config.yaml
n_layer: 14
d_model: 192
n_experts: 32
experts_per_token: 4
d_expert: 64
d_shared_expert: 0
activation: "geglu"
moe_layers: [1, 3, 5, 7, 9, 11, 13]
router_score: "sigmoid"
normalize_top_k: false
routed_scale: 1.0
balance_loss: 0.000591
balance_bias: true
router_noise: 0.3
init_std_router: 0.0116
lr_router: 0.000677
n_head: 6
n_kv_head: 6
head_dim: 32
vocab_size: 32768
norm: "rmsnorm"
norm_place: "peri"
norm_eps: 1e-05
positions: "rope"
rope_base: 10000.0
rope_fraction: 0.25
qk_norm: false
attn_scale: 0.177
tie_embeddings: true
parallel_block: false
extras: ["capped logits"]
init: "uniform"
init_std_qkv: 0.0346
init_std_o: 0.00654
init_std_up: 0.0346
init_std_down: 0.00566
optimizer: "muon_variant"
lr: 0.00349
weight_decay: 0.06
lr_head: 0.0193
warmup_steps: 200
schedule: "wsd"
decay_fraction: 0.316
decay_shape: "sqrt"
final_lr_fraction: 0.02
batch_tokens: [65536, 131072]
seq_len: 512
doc_mask: true
train_tokens: 595600000
steps: 6145
dataset: "wikipedia_en"
Below are experts of layer 11 (counted from 0) of a mixture-of-experts language model. Rows are named router (the router's row for the expert), gate (a neuron's input weights, with its number), up (a neuron's input weights, with its number) and show model dimensions 0-191. Each number is 128 + 32 x the weight over its row's rms, rounded and kept within 0 to 255. Numbers have three digits each.
After each expert's rows: "gets" lists some tokens that make up at least twice as much of what it gets as of all text. This comes from a sample of Wikipedia text that the model never trained on. Tokens count by the router's weight.

# expert 0
router:132120164139126138155079138188101124120162171125101166125115161147106103081151112129126055130160132130054131197168181129165111163062183153116098083142183145122138120205084155204120102111081123101186146148118116125099117118182181097122184080120170139105127105109112111122202097169141067153149124132095067118143116136151136163094096084102175122181099084140076144137050135099081187169116134127173115093139109123124159142115079147142121167096148127111108155088112161165182111126119150134139139108116075102161120099123087075144140154098142127080143136161118119169177151171135182116
gate1:166097169148137130103132105123094137123172179116118162089153094099189137135137113131091097204175093151101083171118177120122061115098129143101101123078081149097119157145069119163083104148097170096203144155122101082103091147074180150180145146111171192128126120074130152119177143180124148167126136082129079097095120140119113133095122158143158174151136100146115142129121067156149139171139165160145121098123087091103152082091164145153152126106130149143112133158122179112160077131126097113088138118155103078103125123129153127140121146201206145111202068171200118066154124181075129117
up1:114113132119110132139124167119113156127127000169142081215131153114136155106078105154141111152148090121134114119056054145163189111135149088138176066121135123095126117116105130114169105123154131126094117108133171144121131079146145075112109094151130075150196068158160192112087143168109134081125142113182145135173094038154111096165186097127142127083118106184137109103093121193105123126077069158134137092124141148142127161103129129093169167130069130119137124127153136098093145099153147115176132092067135126103122121096122152127111092081061112071117137152103143111163147161104166143
gate2:126119174132157097193126111198087155095134118130068160168155186198078141090159153140112117125121138120122161166142132133199131150090134163130119119157174059140158145150127127111175129134124116132147061171148125136113141135121126131148116093082080142087132068161104042097126141195113127105147174089118047153175118100131120191092116066165128072120139129076132130112108108108145166160166069175148114111121154098159123134144109149153179174090115129186071177070121164123118122142141116127120114111108102138110088099076106141117122102090136094112069067111061107147142082133155107070
up2:088167165121185104151161132157136100133076107134083104102165171129099107089105126150103107089083154128132131152103136157092099092154201167150129151163164115138153118155117159087150104155140130208087109135174193170109122142113165097140169135134105193028093070121132057134118134161170121147104105104108113069186140149094134168207169173182162134088101082164104143092142182152122156150205137142137128094117127113152080172120081122133192111125132155078142112066112128107187106151097091110136098132165114099108122113124150085130101126145162152130114083105123125165131147157152097068
gate3:101112149151078127124175122092117119116201151148097171150081147141084161073172127166132128106129124096186159149156121164135128173110136164091124061148128122139090070114146127114108148119105194188125123127045114175084085160098158172105170137155129151093121108114110116139161059160095104137174109118124153088091080180093141140097117191137127092168098068102121106162112104098139147076093110096078150123123093094115197106111068135134102169093125104110147120060092188189213082095133124153154161121104121131157135157155093067148158094080141148095129158139124148141118153111136121177
up3:081147080094132135105163138099138086090162155086078139149152091115171115106103124119130158103119128191146118141111077125090156093163158083162139111128173175126134093129098140208133143048116046145085183108132109108097149074116126063188107078150144150092165101123137096131137090123108118128110158160179107095176183137113076112181088114181183118099178134136107166111087156148134121144139137125025112101132109121128175102141105165121113112135161112137076071053154185093113086114110130137122135086128117131150102160117092122142133144119135194187110072090120112144104140088117076160
gate4:106102161181073112129100152135112139074133132110126109168108131178097143150094110097098146157112171120076120134172100159116136118099108109133137082136123095161200171172114072132202173136144107134134137161104108130101124132179161127060168106157083099135144094130089124127158142174126146110117147090096075146164170102108146162103090128098145161171133097152148143098091118137110177225132176131156123168108153109103102137156104170216107164092158130146107128086164117091113143111125095152175169148078144097157134103129144112116164061068141093156158025172117094143096126107197197133
up4:072152144100100175131155107134168132057183089149133031101200135129159110103157109101118107107172113143145149098069139133094129167085139105112150089124170112155150192145144169085168117115120092149132151237108095113107102151127119199091138136136116143117179088126110122117118134115078087123160114072107138125120167094101128148100120119107091214175142164127158150140145097092131163152102118206195148136140121164142130136085080135116140119138107173130116115136164094160129119141115125109161139155107077169199189122144076121131157112132157075126157125169082151150163150166147063073
gate5:107125136158126078130109112144104157073161103168106091137142064185106166025172179142151059118119141131104048128197156117144144132139120122104134140156133068145125141157105143213178040133108163108170115157087075134131185117143170164080179119117164145139170065114102123094179105160150072080090127101113143135096177101151147149102139135082178127143088131167089123100128119111128178097103148103161116148098158150096164097095084106123122120114102178143139097131136144087116145133104149115140112135116129050091157122085093134170185146131112181119170140147121154151136142071142167131
up5:151130111074126094151150137155093107096111172115106101111152103211120133153175092101124153042096131143098123092122136149148199137122109113133121109145173118166131122111108117118114139138114113123121158059100136099163151147109119150069136147093042048112124173138142128142105102188129113137108111167105120059176141129144123122105119174102122094137113078121089064121177141174075100089166132115159134133169128143106216098157143219157145135086167136145138084123096140112200164128144140162056125146110134084093120084161135089110060128115117145126131162068181125076121078146086103169
gets: " the", " in", " of", " to", " from", " on"

# expert 27
router:098119151107142106124093140142075133104140183125085168153064177132139118052134153145164098166138104140063164171135209101175108169130080155124145095164131111105117152150117073128091096159126194144172060134104162126116151105165131113154123115091115172107117126161109127162163125178175128157179131142073086126084137144141123110133156100146161067168107125129098154197107154106075118129158136156146112144145155153093171134158115161150157169180191082147102165087120154116200045045189142145150095180089142089126128101109153103072161111121093103102133159150123125142132108143129155160
gate1:109122177080151140144184124107153167099116107115107100150105073140152138137153170173083155124130132147094142174190114074154098144096124160105101148178155120129102091105089139175061127170148152162165103149090088149162127077093086152153149131085171193117056101177136138177089123116126143127071108129103074142154139125210070111176110118135095109128094125183106111141086167142134197057107088135091142094123116135150217179088128157113134057121143117094168140197172155149094189161141124129143102180161173121119126144115113154119111102142084126119123138146184127136127123159120120170
up1:096129102202133118161115131090138175102155131111161160071104162066133153172134141128135117107149111184109138140128128156119128224101091100083125144177168101131143147107112110116133128163132095118141144129096026175193145112140083191167103167121136115153136146168135133130113167106176113134173085104185113148129139155112088088143134105117078148083147177142141162129150142133131078110103133170155141230110141133065100095107140170111141099116100127152112090099163067132177102111130131083097167124151154174149131124198136160066145095180134097096190085120120141174120163138174092191
gate2:155122150138136113120122124118130115057155153128133094187077102121100134076197141155170138201105164123162094105154154097125130200090100155117115116107096098168157141110181108173099131088150150171118140118140147141110101114077101143155158136176166134189156113134145161104086153134128118098137080118149150135099134056078103157148054137088124104107107084119096123139129066113081193106141118092165142120147129146145138111179058116141130089156105049147128146095143121145058142029123177106145145093132134131166151119169074080128213104130091076109157106151160144156096142133167176103
up2:143170161130110114143088127076181102157105126151138205096108117145110109128133075085070129085130056150137078168084073145111080144121148134145141134170165101070124108078105134093194130116103114141143148164132107148137162160129113088179193165180134111151094117139125112171165110116156122094146115115095111130141139181143197171121169171141136082132126058125135077124157161173179180165097154088117108127063097087102191079088147133119123147086145170081128091136127122106133093156134088069130162157154088113122152110113070128148107142126113174153101131184101136162139199179066141106
gate3:147165104101105125120173097149127123072114113136175110137059167136182135117139129141132124158138151109089102126138229145132137146176134090129086147151209156140134117161141081106151130147129203044120118150103156118106105192157162117145133145077084196169101145201110086134117116159133176113099152150153147148137122125116130113116168094147181096137069136122159131152047107106131131119115137161127125185057115088114175057157089153133091129168128106143153109114150188084154127112087117152130131113181173118094140079088200133051128136149102103109146128163127168091101073124106166109
up3:174093106140168134150112069187091173144063125147067139208142114132149114153128119140133123149152147124145111148092160143168114165136106160156039110100128099112096099160167126086098115072094154136157104141141139138103139121143061074157126139161204091121138148087108118136081148095095123176106168154158116158094127223159144124131190130135123210089125144090151151144227113116143066161094101132100101134118075122148131148101196114147162150154103170093084127175127143110118123182146139124136126093161156176110124157098157098099079131154145143125082104165103106152113148071170107089
gate4:174127138141121142123100058132078140129165130092108108112154145161104138094133126097113109137093155087137106155156136127150158132141109104156157116149127153154089127145187081112084162080067124120142088078114110133086148078133186157098140077145090157105163094171149102121162139129110160095126137155100152103133147164091076140137140189096187084164101064076068082178125112094083196192164121097149062117156121090126116133121091155171170079149163113148104109097082155145179169143169136145127094184152120097105069098154165103112099147090161162130150218097142158141098134069128163182
up4:145146158154103142120089096085166150133170124116152177097160184125114146143119092138064119132118082142132093101097089124153128116118147135161187144167120133154131101107172090104144092126085159098153136137135112133073189106149145119067109124169147149113168109133121089142130066131114103098147165179097204149078127112157160143122189198134113142199183149165170083184129127137058183106138143195165136110108074088143103108150138093129081147158164114082160072092119118103138103088155056129184139165136086117213123123194136123133153139164096165143167132118160158116127101134079181116
gate5:089163159165105143111121158093110091112198124126117135107085045130118127087160132096127114136188111162157161139123172130172124152126117165155179118157162120102137156146129064153136152143130098121074113153121116120117151058145073154096093162104166114149140080127112138145119196186254124135095138184156189064124141176104124162197151030104153125145104168132116149136139209105139140182166127137140149166154156107087113134107128116136121157217143139134128104079145110138183190105153135107123197152113131128145159119097145132092114150146138116127171160161099093117150136132127129152
up5:175156121180164114119176116134173098135179101119124145176212061109136122197105092134122137119124127145150117146164169124077094118134137148144172090133061132136137110114088093136124126149122127115104126118137153135155080092064123164119102111074055128168104146175136208125129114061137150098158140149141131080215104143097107130181087094169109123130113174123189112172098194101092126118135150110168123212120116191192103133090139115138121124126102083149112042075132120149137109186097143146131082116151144143176172175152113126133144130135084068075139102120118106091129127128157135124
gets: " the", " a", " The", " his", "s", " and"

# expert 1
router:162121111181129110111131125097160118055133121100095103126021121125138132197160188134132129112152110148086086164175125080130138153071154121125152120134181103124154188113145099143151136118130156135115112189100106100134127094117157132060123171134160149125150103142078116111131154146122146125116150165110102211094132162092140167184122114116212080087085118141116105204097090098100164126126095179147164099128100190135183087125103138171120120116205077139101133129178120135125115149099092099143105006134111118159110097118130072121114135109122115103171077142128118124135170169137170146
gate0:140132105109128170077142112146115146111152149107131098159107094110167085088147133135171072112143199149121161091124118056154159183083089156135194205113140153149108161140169152143138137085163108123122146124074189082142087130087094093053088161115157148091118187090104155167142144081110120177121106132113108180122152132131093111186169186118135108146129112105112129228182114158100116084144151140161155117111097154174183151101143121116191148112170159118120174082126178143173047154106118114099102131106162113114118195090149102109137124153150112129121147167139131117122080158180182126
up0:128174118128135117167088139190113144101155116115079121144183161155160139110065128085128147194122090121134104154125093163122132056094163112155174112104126160053156151163118144102080066127143142143122150151148167117122098098129090153131146097113182169130140115142164149135132155136154126109142179114121161102168205119053140116160154151158118163111125133081089128062122129095133155182127104129124120123131127133159100111095076109114108177101109164122176102158221115120159124035132135128129149175166086114140100171166077165075119186184080117156120130145185171142142170076071178106
gate1:153090133119149102149152115126151043136115137085070154124097070138164125126133123100091161147185166061148106111143105135114147104130175156079153187178142137117155164156179148080144102166102119125151137121092156126181137103175178165122108179129157075112144076118143182113089135138187149184097140131171141103093087068109075175131099126126053082158085128136138140139068128101112089152148140137101109080103109086105105152101093118124112104169172130109182133115136103141066091116142160155135151078213142147131075148106104078135103153153145154061059131182110089135142095144158112128
up1:077171095111133111132084142152053166142111106130127175116152181167114141109112135185140138090118170084114109190143152194113197071183166119171099067091086129128109103155134100154168102186117105138115164103114103108178145164078080130124126077176080123147092164142166093097132102157122124115141158144101097130161156120151159114118110169080100170145070116117113130210159114139119101150141188162088137089141128109153099143182163095093190127119119158090112165130166124103137125130131117096132180115144080114126059153127165178107128089171103151044125123095168180066123096138108147124
gate2:159145100170152151129158074115111109111088107173091138127181108183160102140131129164121134132135121164099168141166146144132163130117158120140117139136121128150181134239171107150127202131140169177160087160102089209088128160125095124116133115071119155125092081105105170170119132120150110192067161125175054173197103092084074146112125136146182160066155108116110134113073115145108133153104114156146162101096107205127101127116138162107077126125161089168074102109154134171145093130117073094162164073179101109108149103099104103096162142103083117134149138097102157186101141167132128139
up2:050071126106107132160176158071113101105141145147101114073167127137128112114131109149081108102158094122113129157072092137102144140130140153155123063128168099119179158161092141095117183117098085099170139079135127137136129147072139094134153174165094150081099132087076132150110128150178102078198133169124064141184120161107101128132134135109096110070076153127096091066157151131144119112163134113070145140117186114172056035137148136138184150152125143104097131097134106149150130139134099156077178123162080085135158126169173136151104186045129155155145153125159113162153164180120093146
gate3:152112181090116124052119138162105054114135097156118147141152123151155112176199139166121155119146093159088091099196139140157139112154199169123151099122129153153141131164154070099167116114166156089155141096106105116065168121149187104158176124119082125149146105149091082124105227143143129135140133147090133114108106045146110153094139123109201109059120140123140136165159051145069131059160143162123106126142166128130122127111142141094117140175093095102160123153183108111137143132110084182117109117098158106150129117176105111116142175116120128191161151144115051183151137124167132198
up3:114103078116141143167106062180139162126109114089172121138130103126160164114130103092100096116083153119203128150115064106102104151089089138104209125083105146148143101098115146150152102133105124142140112063141127160192079131133111109147132115180122065118175160140100135079141135150111155124172070105096114138189118168156155105086181136146078157146123119113153153119125175190176122098105150099115046171076104084141115125114153082139187117052109193109129149135096164070176147135128136143171108105136131121121111143072115077101160103152181169102107147105087169079114132063146159170
gate4:144162110130144145203151085089147087151111202121078151128147187125161079159213104196176130146111128128165107102108131106176117103126139188160144154107157133152121095132168106049122177165127149103172069179089092156184105127130125147123166166112173147116106165149132087120080122211101147162124125161124129162183082155154157132142086085153176156114163162114121076127093170098160157138156141129136089140155128113131125092111100158131114160155111090171123107109195155068101082149126106139197170136110102123141081095112132117111136158091097088113165079171076112184130127123141095119
up4:107148108124088141125100087108140076081075197127131108075093107134129088128175078085064183124162146157172154143132143127123123207104102103096092111184085150144127144118092129124048150116180087120098102157167144137120144138129106171186120128157124125130120161198074130103127184198180124123184119101101087097147143142111138134111153138123118134117169139126166151147111083181089080107191190118161122133089122106134124145137126165159123127089200133163106100161124063078148106138134158191055162144163156097151129154109111128071129105159128086102159127150108152173047096127127124129
gets: " to", " was", " is", " and", " as", " with"

# expert 31
router:114122119112159105117091143167188108095154125113123181154099079136151145032124098157112114122099138136148125183096152096138103118129105134102081129068140101153143124160134092084133089135107093151158186110088119115088086132129107088085139153150151171142062134166113153149134142133219154132135106175166062096122151131099123076166200107127112111172109079166124089087110129114071033126151126141135108105180163150109137138123098125145144143133099127104105106146129112190141104116119168095116115000123106135139117088151139070092101132077126071102175077153105100151158129126132146147
gate1:129148132113179086158093190108159197086061153113130052165070140152099156079150145122163139139073123114117109108107099147140129094093154114114100065112133100092188132199107168087132041156169169152152147101111141093091143109105139168118147097130069162119116151163103078153118167109113128162142088145101161143129091108104185098120150191108154164108096099115125129131132141137062112124150075179097112190153158156104189152116154129109109141144131105096081158152189129100185052112079111097109132072114143126125138107122152179102133202144111132122150083073146143149125087131118129100
up1:094129147091081148187115094056118131165181130165113095101093145140128156080151117071068155120162101113125152094081120066099122148146120152145076070146122051128142111132097112184138125169147131176187187139071091158128137146140077123208120137119121176115127084122168092139166079158192103096164135090147119136158112154157110140136168108163075175114095167170122167150119132092156122131080099109108162157111103154121173130154109085106084133111152120167110153117171135136167073142107184116138163162136145123138159092130125105148173123183119140076088159128125097140237134133101079153
gate2:109121157161130113090094185123133160148143094071178147139141149057147150098143128102067142174160166092180175107069175105133066122134123158152085165152162106123142176143106108107144098105087143079180148134073088062138122159126123169161139116146095095105110118163081128098167091176117145130186125086126117076126104137181148170111107113065134123194179143165128095165155193151119115132135130113160108060094113154136149141140136157155108085131151125090100098167153108127148084093134214161102170107105084166130125059072089122133108154079111108116150065142098099137137095111155178154
up2:128104131138101150092137173110184109106095132155200162087073149137112113084121123156124134112139212128100136164112111116106160140113106159149123109118126170133131093134140146201147146164113133122098164068149130146094095112140141072132133194129106083071119121111171156123071106117109075088130074113040108150121105122144129152144080116102127128100105158141143177124135106117093166127098112073193090183065128118101126103138135105152085112080088133123112068193164140160102091146149142096079102056128155144059072119148129124196125147061147176192171139131139143121145106205155100153
gate3:136180098112131103112091096127135125135122088152112121071135111141079159073103119176109120120077086175142071079135171111165074142105108155124089111120165097104158115115110104152120115171100106136158175095136163119152068095141081062133102147088109211170140083170126120091127153130227144129165100105109164111098199130117136118189121136145131157146102102187176154106122160130120107101119126142147092089136112143154086143133175146162151140092109130107117123151065103078139110136181140101127154083222096088149116063145078106137111203098115089101132134122162100135112158059168081159
up3:159118133131096082021139102117134114088117138078119066146104135175093149130125085079115148172125139158132093074197124127113135118141139153132100157132132148113183096142096104115133133102116175147112115126123115148189160123142064132104097166131080100140130102209175107076151091118036172151157146136097141105124140148161088144081130127147109113193120152148118170111156059179186084083086112112129174135098108109156129073119158099142117115177035172151064103136114172171100168137125076104094102095099075144150102145120098145137119139126104113113097117145166139106165131096130142057
gate4:113095150102135100186125142137126119129153116185146165166059100113129089081078124155204147168092155142109159173115119130177188109164140127045094156069136172148100090122122090185172138150078094192117151124089152092131146164112139117116079126102163141121153101121085150161171092143167146095116100138104121130154092098146104082141140136205136150131137131139112123214155102150100128153087144107159167111195149118105125084127127083143149138099148069091064135108161114128132083132170132109185113058056129104110170166153120089074127134107165093134119161143111074135139162135130190164
up4:084123131131145108094110107122136135041150136167124172152111043141116137133061121103120186093100144117137122105173104115139107064107114087140136130113113122112059139084108110081175076130078116147130154112129174201129109078144129098138147123104076142162113191159058175153115115179154119112136144125142142110101115179140146158128133231092114124075176109161160143104117115143162132113129140078122164158116137115113109160138107054119146100141170108139133165089181082157141098102113096179145102093157121059054148175091088149130142101121176141158161128070079125112092136134061096149
gate5:112103161144137095163142098133169145126114167099135163094109178116125160126093113139151165158075111106175131148124120048154155144097139139067147162103117111121095122098115078119055102065139119120078141145112155181139162147129147125043076114050130178146165186198159122087130169167150141150161139181090083140088083170131109127171141148079163178092164036173132141170144123089095110136128162136124129129138148139163146131163224090109126113105133113113137159163090093126169120196124141152102113092096093120120144156095131083204152142137147104142129072125146162167134112116142091126
up5:139159149112198084173096141147145130159141150109132106065103108116133104063097133075119155088149161140114093162140120170078123184076102130111123186121130150147080101130181111186046085080145142090182124148122131122128127195133147120157151104210130185084197119147128097133109100119133095116093113124117130097135150120147132110153132125133119144126121121147123178135148189101131094172146112143177110088120134082151206103158158070188048128112139137149118082112111192123107137094055094133179105150147162094169119112154142137136072055138100091125158143148115093118088087121062120138
gets: " ", " (", "-", "–", " \"", "'"

# expert 5
router:111159149114129045085122131117141145104214112147164156199140114192157133128151094140128147073088107161114119123167190099124104123126111145130124097136187171121100177129162087119110121156140125206127106101127060083124137140192114098034136087149137145133152095145094171084137167196078089125129131150116101176112151151139101124190154099107115112099142134167146145134082119109080073119140078164130023104110148146128126147138140168161155112153138195099124076118143129169132125156058167133185143098150120181142117063132084111102137145123127087096150143146134082126161138124094141121
gate0:140127171096115131126121146108143117108184091162145126196155124157096164103143146102162109131049121134074087147177117114115118127154136165096136131178099121139152154129069156151148145127167146145154051156108172091124101200152099118162175099105122065085112087151114150130134180239182077140133086113204161175124137155129136098101143133111048177074182077113123102122121159129113112134122123156102113141127182153079170156101184139162112154118132233143147168108138124093145146154136141093141130121107149120129165145131077145118109125088127089109148151170164066105165145170102147108
up0:141134101094181094121126121209116142175129141154122141111136103148163086141049020157077161151101107111076149108098154156119136168076137129109074097092108138176128105140113098120129085127087181162142120088130158190103146140151151064123078112145145157064088086071140100114090140095076090096133151152156124175155092139103182062087130163162094138152092086172098137112108106177133095118115148094158080094098113105133143191122164176085163099130158153183125131143097156122174140125114184123122146113112102154117080093100114095083147163122141135160131109087183112144120091148162150084
gate1:109210145101116112163151181088120095125203107144227168117123136145109139103133118148116138117090125188108130115105113156168095127196130164102120070149094095131124111166113132076161185117159153198167109118073169182128043129197140154101169121092203121138124107163145165132112172197089112116075097127139175158091121172142117171121090113124133139094135143130132146140145213125091088135136064137143072122146144127141122168110179197160165105111154148130140133122066124112149094126124148083160124136164126160129110086163093127117147140106125084094140139167122108075158144148107111166
up1:127103084060152126122139100202159153124095115125071139190150150139149132153132118130219151145143132140124092132138113117095134077098182146125172121115174117166166144141136090157102093161085155108133189105148177095108188118064179107129109081180118148125115134100142163058138129101175143127144123151109117119105118041123120119110183138126127136124108154127222093111114082130106160145108127080124128097149112111098174117145147135078113199072099140165157105126123146098110090079083082120105067156121110118126094157092152124161128138128076150086116098102126160241180104158084126099
gate2:097143146120202099138125082160136177115098160145107107192104199187139129112080121158131154111087112111107132143145155158179074141096123113085128069156169124146100140139117073099155141086134142190142130140153172117051133128121164098086113088152114123082150141128151086145110161181194125147054109142118036133098113145164188122132148093082184099108150144113134155134079106113088139092139067153122066151140127144109142115123160215116148110087124152201162138134131106147126159119113096107095121125135155120097144147109183076096206121167119103158141148146125172143123166068161109082
up2:137112123090102118119114118117123132125178141122151156152129107184116113127094129153120120120088154092046098087143178181166155120111151128139066136148122117181116151107044147101122178135120147133104097142113114132118149218138174146078134114125108176145145094122129112114144155154091107112126210146130056161121121162159125078100172115154090110148131120236119120108162069139179152082070150102140096203161070133105091079136155194115145161097115148168141122079170149140190156148121174144051150105171139209151113136160145097102123112161130133152133107146136119185143128130110079148
gate3:121124134081178107092176132113143136127188119142150106184134140145108146114125094099088143095086106137131067134175190067149068109062128155111141157162176116154114220122193124178081117160156210181170185127122076134177110125157138116116128164104103170140082108157115150085134129178096118118102136125082097179099141098132189111169141179172156110117116120157125151128106109136144094079096102105136074166169139078118178155141134156124129136116118209173169080127143131103124141153143129138156119090149072164095101054099108128122122141130100114083153087104154132182114110100105128185
up3:099126152119154124187099157176124167180154167125124131149176140094157124128094133183111135132200156174105222070133121118162145175114127118186053096142137165124098130112092057164111134153057162118100146209149134066206153152120113069090107080156118138127152146157161131122171140095164134114154163176140095053083112137144156111156157092112116151139148103138120150122097152128112108158087145139101100116153148068100086151105110181117194119077100124163122088154101164115132110101084133125111087067149170104151124116102159090122149144143147080144108173147106117109139084178139099082
gate4:128144110155052097174127126164080075145124116152088117065090138110190150149099155134105173101176204116125225137123125169105158169124136090123128134114123148102109123130148080133114157124133157200126095072171115176143117197144168119068112107131133131101130106128191141134168129174131110151102102126168121158097142043145138110168106182133091085180150060139129118088102195139154175115175128128136117146209164114129116038172122139120108100125097210139119141092094142110155167121142167141124167085124121140095155158180114154106106136134087131152125112123126095112129135179102163116
up4:111114132150173091098140066104119051139069140170164119113065136151085134105095132120130082165140117137107061161117142138150135141099141150102146090146182092146145174151149115121077107133109073099077100140136208120102133114071159145094095130096139137081073127101153129156119101085080160177138129181153176135190121203114143131119122113136134151156093140103131071187198104133102081137136145107088186062147025065139163179153127111085108136155192115120116126136120129159117089129128123162131144162126135143145132158063152109104169083100083127124095129092127155147163132101125155177
gets: "\n", ".", ",", " (", " \"", "=="

# expert 2
router:096095145125094167117062092163095124084116142113045181169069145157139116060121166114126116186156080142081167107113189096124133190141150134081154136140158105109151163131181082104108106117129156165156092112071156143120139134144160107108130130115143160124084077160093132125142096173180132170200102106126115159099136130132116108142121100151189113142128154168129177163087133134106148125135133149115120066102126119077119133145108138115172119188126117134119167108154148132185063058174158141139154169056119112159130113059061135072160166148125077094120141146049122147133080158153108168
gate1:083198155119141122123031098114127052112143099160125131131125108116119164098118099132118211126137183096162150128120187064129072169144141165139160113172191137117115130120114113096057142114125129129150109186106092068125143113129166156136102126172111123124142111148094161096139178171123161144170111077127161121104095160128172127180151104125192115104111153243125186124149127119186162169102097154176143119081120098084127075123149111152148096179136127116179136091091099143171125107158164129161154152129165117135140144146098191122121090149108094084146152150074195175131151125120143141
up1:137142101120107106196113002097117073104174143130133084130105138105109126158147153116110157172087131102112189111105129092103129142149127113107137075150176104127145143120148131115096133132128134154157111123080160112166091111132127096117080130177165176153099137125094169163138169142145178101134130099080157122075118153138193125116101105101164140165184137156105100138145156063144109171192107108156147129138131074071166165160173147148169082165076129114077190118104116117119103128140201167045091143175098050119143156124153179141104133119053160113126063119134159119118086146139111150
gate2:035179113134099166104133127080162086124119146125127081137127166129162123184100073134110144137165107131130156125122132155110157119180207100091155046126150128180140103158152068138157157111085119091168147155144124099127104122164163128095124179121080116149148109194095117145148184091166195177121134113157161145144113158114125172108144070103120098130113108164177153122181196105155160131113144167146146121092148075139095156101117090075108101140135131110077129088070185143092092147170150152145183180110158150142088081148111118164140106125155140130114142120074127115216094124107114201
up2:121133125132113178158148149104116174116149129117075114144130060141116081104032085150101123190143110136119122047139129102131133104150138212091144121103108138162152173136052158106194116130070118088188083158149087094142124086085092128159219072118076111163126114196065140093166087123135166142077125153165137131132114126122089145089122156108143149144164080134108171180107122155083085132133104120115157129089101107093111165141103128147105145081114110128105163118105156198108169157171129102129129168122185152157121110160164090148188063104100112130079114148141130100148108121123144118
gate3:200063124111133124113137134117114146108098095100065162092134105098153086083182122099129125139142063132134142105134145168111110165149128119083127084090142115140152112135094136136090110118100142077129078135161167141151144097178096145058111158143138187090094075110110113165147143120175084149145126114149122147136140137163089101185112087154072153080085161101087198160115110148155137095093135152087100131099160089100102163096151158103143089130115140160043153187155098127159143124114133077123133149101137093097195154077129111161150173173128095057141137188106111192137073193183082146
up3:193088143131115081114135123105064126139123158112124150129121158106106114163207143145080178087132120124171130111147161125105170154118190096087097072138143135112131177125134104111090085106101189108157084127179102158136129113176105188074074120075188052200108089122140107142143107177166158113122133135153118123111123064085081131170090177115114162143112127122176111155176064117161182126128182120126104144160125125140100206124152152101127090170152145115085135134138118180108171144120087141143127132098060143132126099202153108147105164107134112079132128150062060156125103134134102165
gate4:137101138107137117188099107136133131115159098101150097091121109150117111132137159106191048164112130090054178095144163047130065135127133108140113106070091144127129145176107189098106104139167136158102061125119163129151148197113103118089082112132175119131142111156128135108129074142199159093121126105173138164129132128144101131114142131116128211085135120107143137153101111118071077159166135080164136164090131135083075159204086174162147086188132154119113133042164134135098173168109157120078098171135207095090126081130078090090117140118157120154126100154133106139128096128142118162
up4:136173139122112128130089178170102159118111144133096170160096119085140137157150166148158159156039187073125155092141116161140100152113106134197124087120177144186108103135169142120064124102125140191112155092151180097055085150108171144133174111122148147133182132181181170131129146172171169137161121062133149159108121106106145119116119105083130165137130102126130093158059142087116123173083065114136154142157133168157076076173145146100170117208102155141149167046083136122142131119133141164125166148117166095101109121162105161171156072090145178152139143149083126125141168103146161112
gate5:137171147079143149108125143208095179110112146101123110108058150111153113109074126074099092121135125170129122064144195116122158163114126139100105163114150139161152179140153071105125131152133124147171124109177101110165138135141127146105135143155161149125135100090091124078146171179112150111172106076136173157166138105142116162134178077165102116139118174176145165119112154119206138146033141132095129091139168113086130156142173211136185147177109093143130157136138197145129157122161140147139141129095080135157080134152087100139064138158122079085174197114063055159148140100132125162
up5:071097111165096098166089164133134175080135130124111128071040136172059177086084100128157128158131139105167125157118128092176119105116099095184168120112112118151130125083105172110175111102178139116201161105131175142093101148144096114202128154174119118153155163079147104111139107205078108188141162169141143136181189174158136119089154113134113136119157119129133140139152219113147094146150171109133122127132127092122159113174094178133122153153139119173132164085099175131120161143134153156150152144114096132161139122074080131190079136107161102118091081140109120207173153088089115106
gets: " the", " a", " The", "s", " his", "The"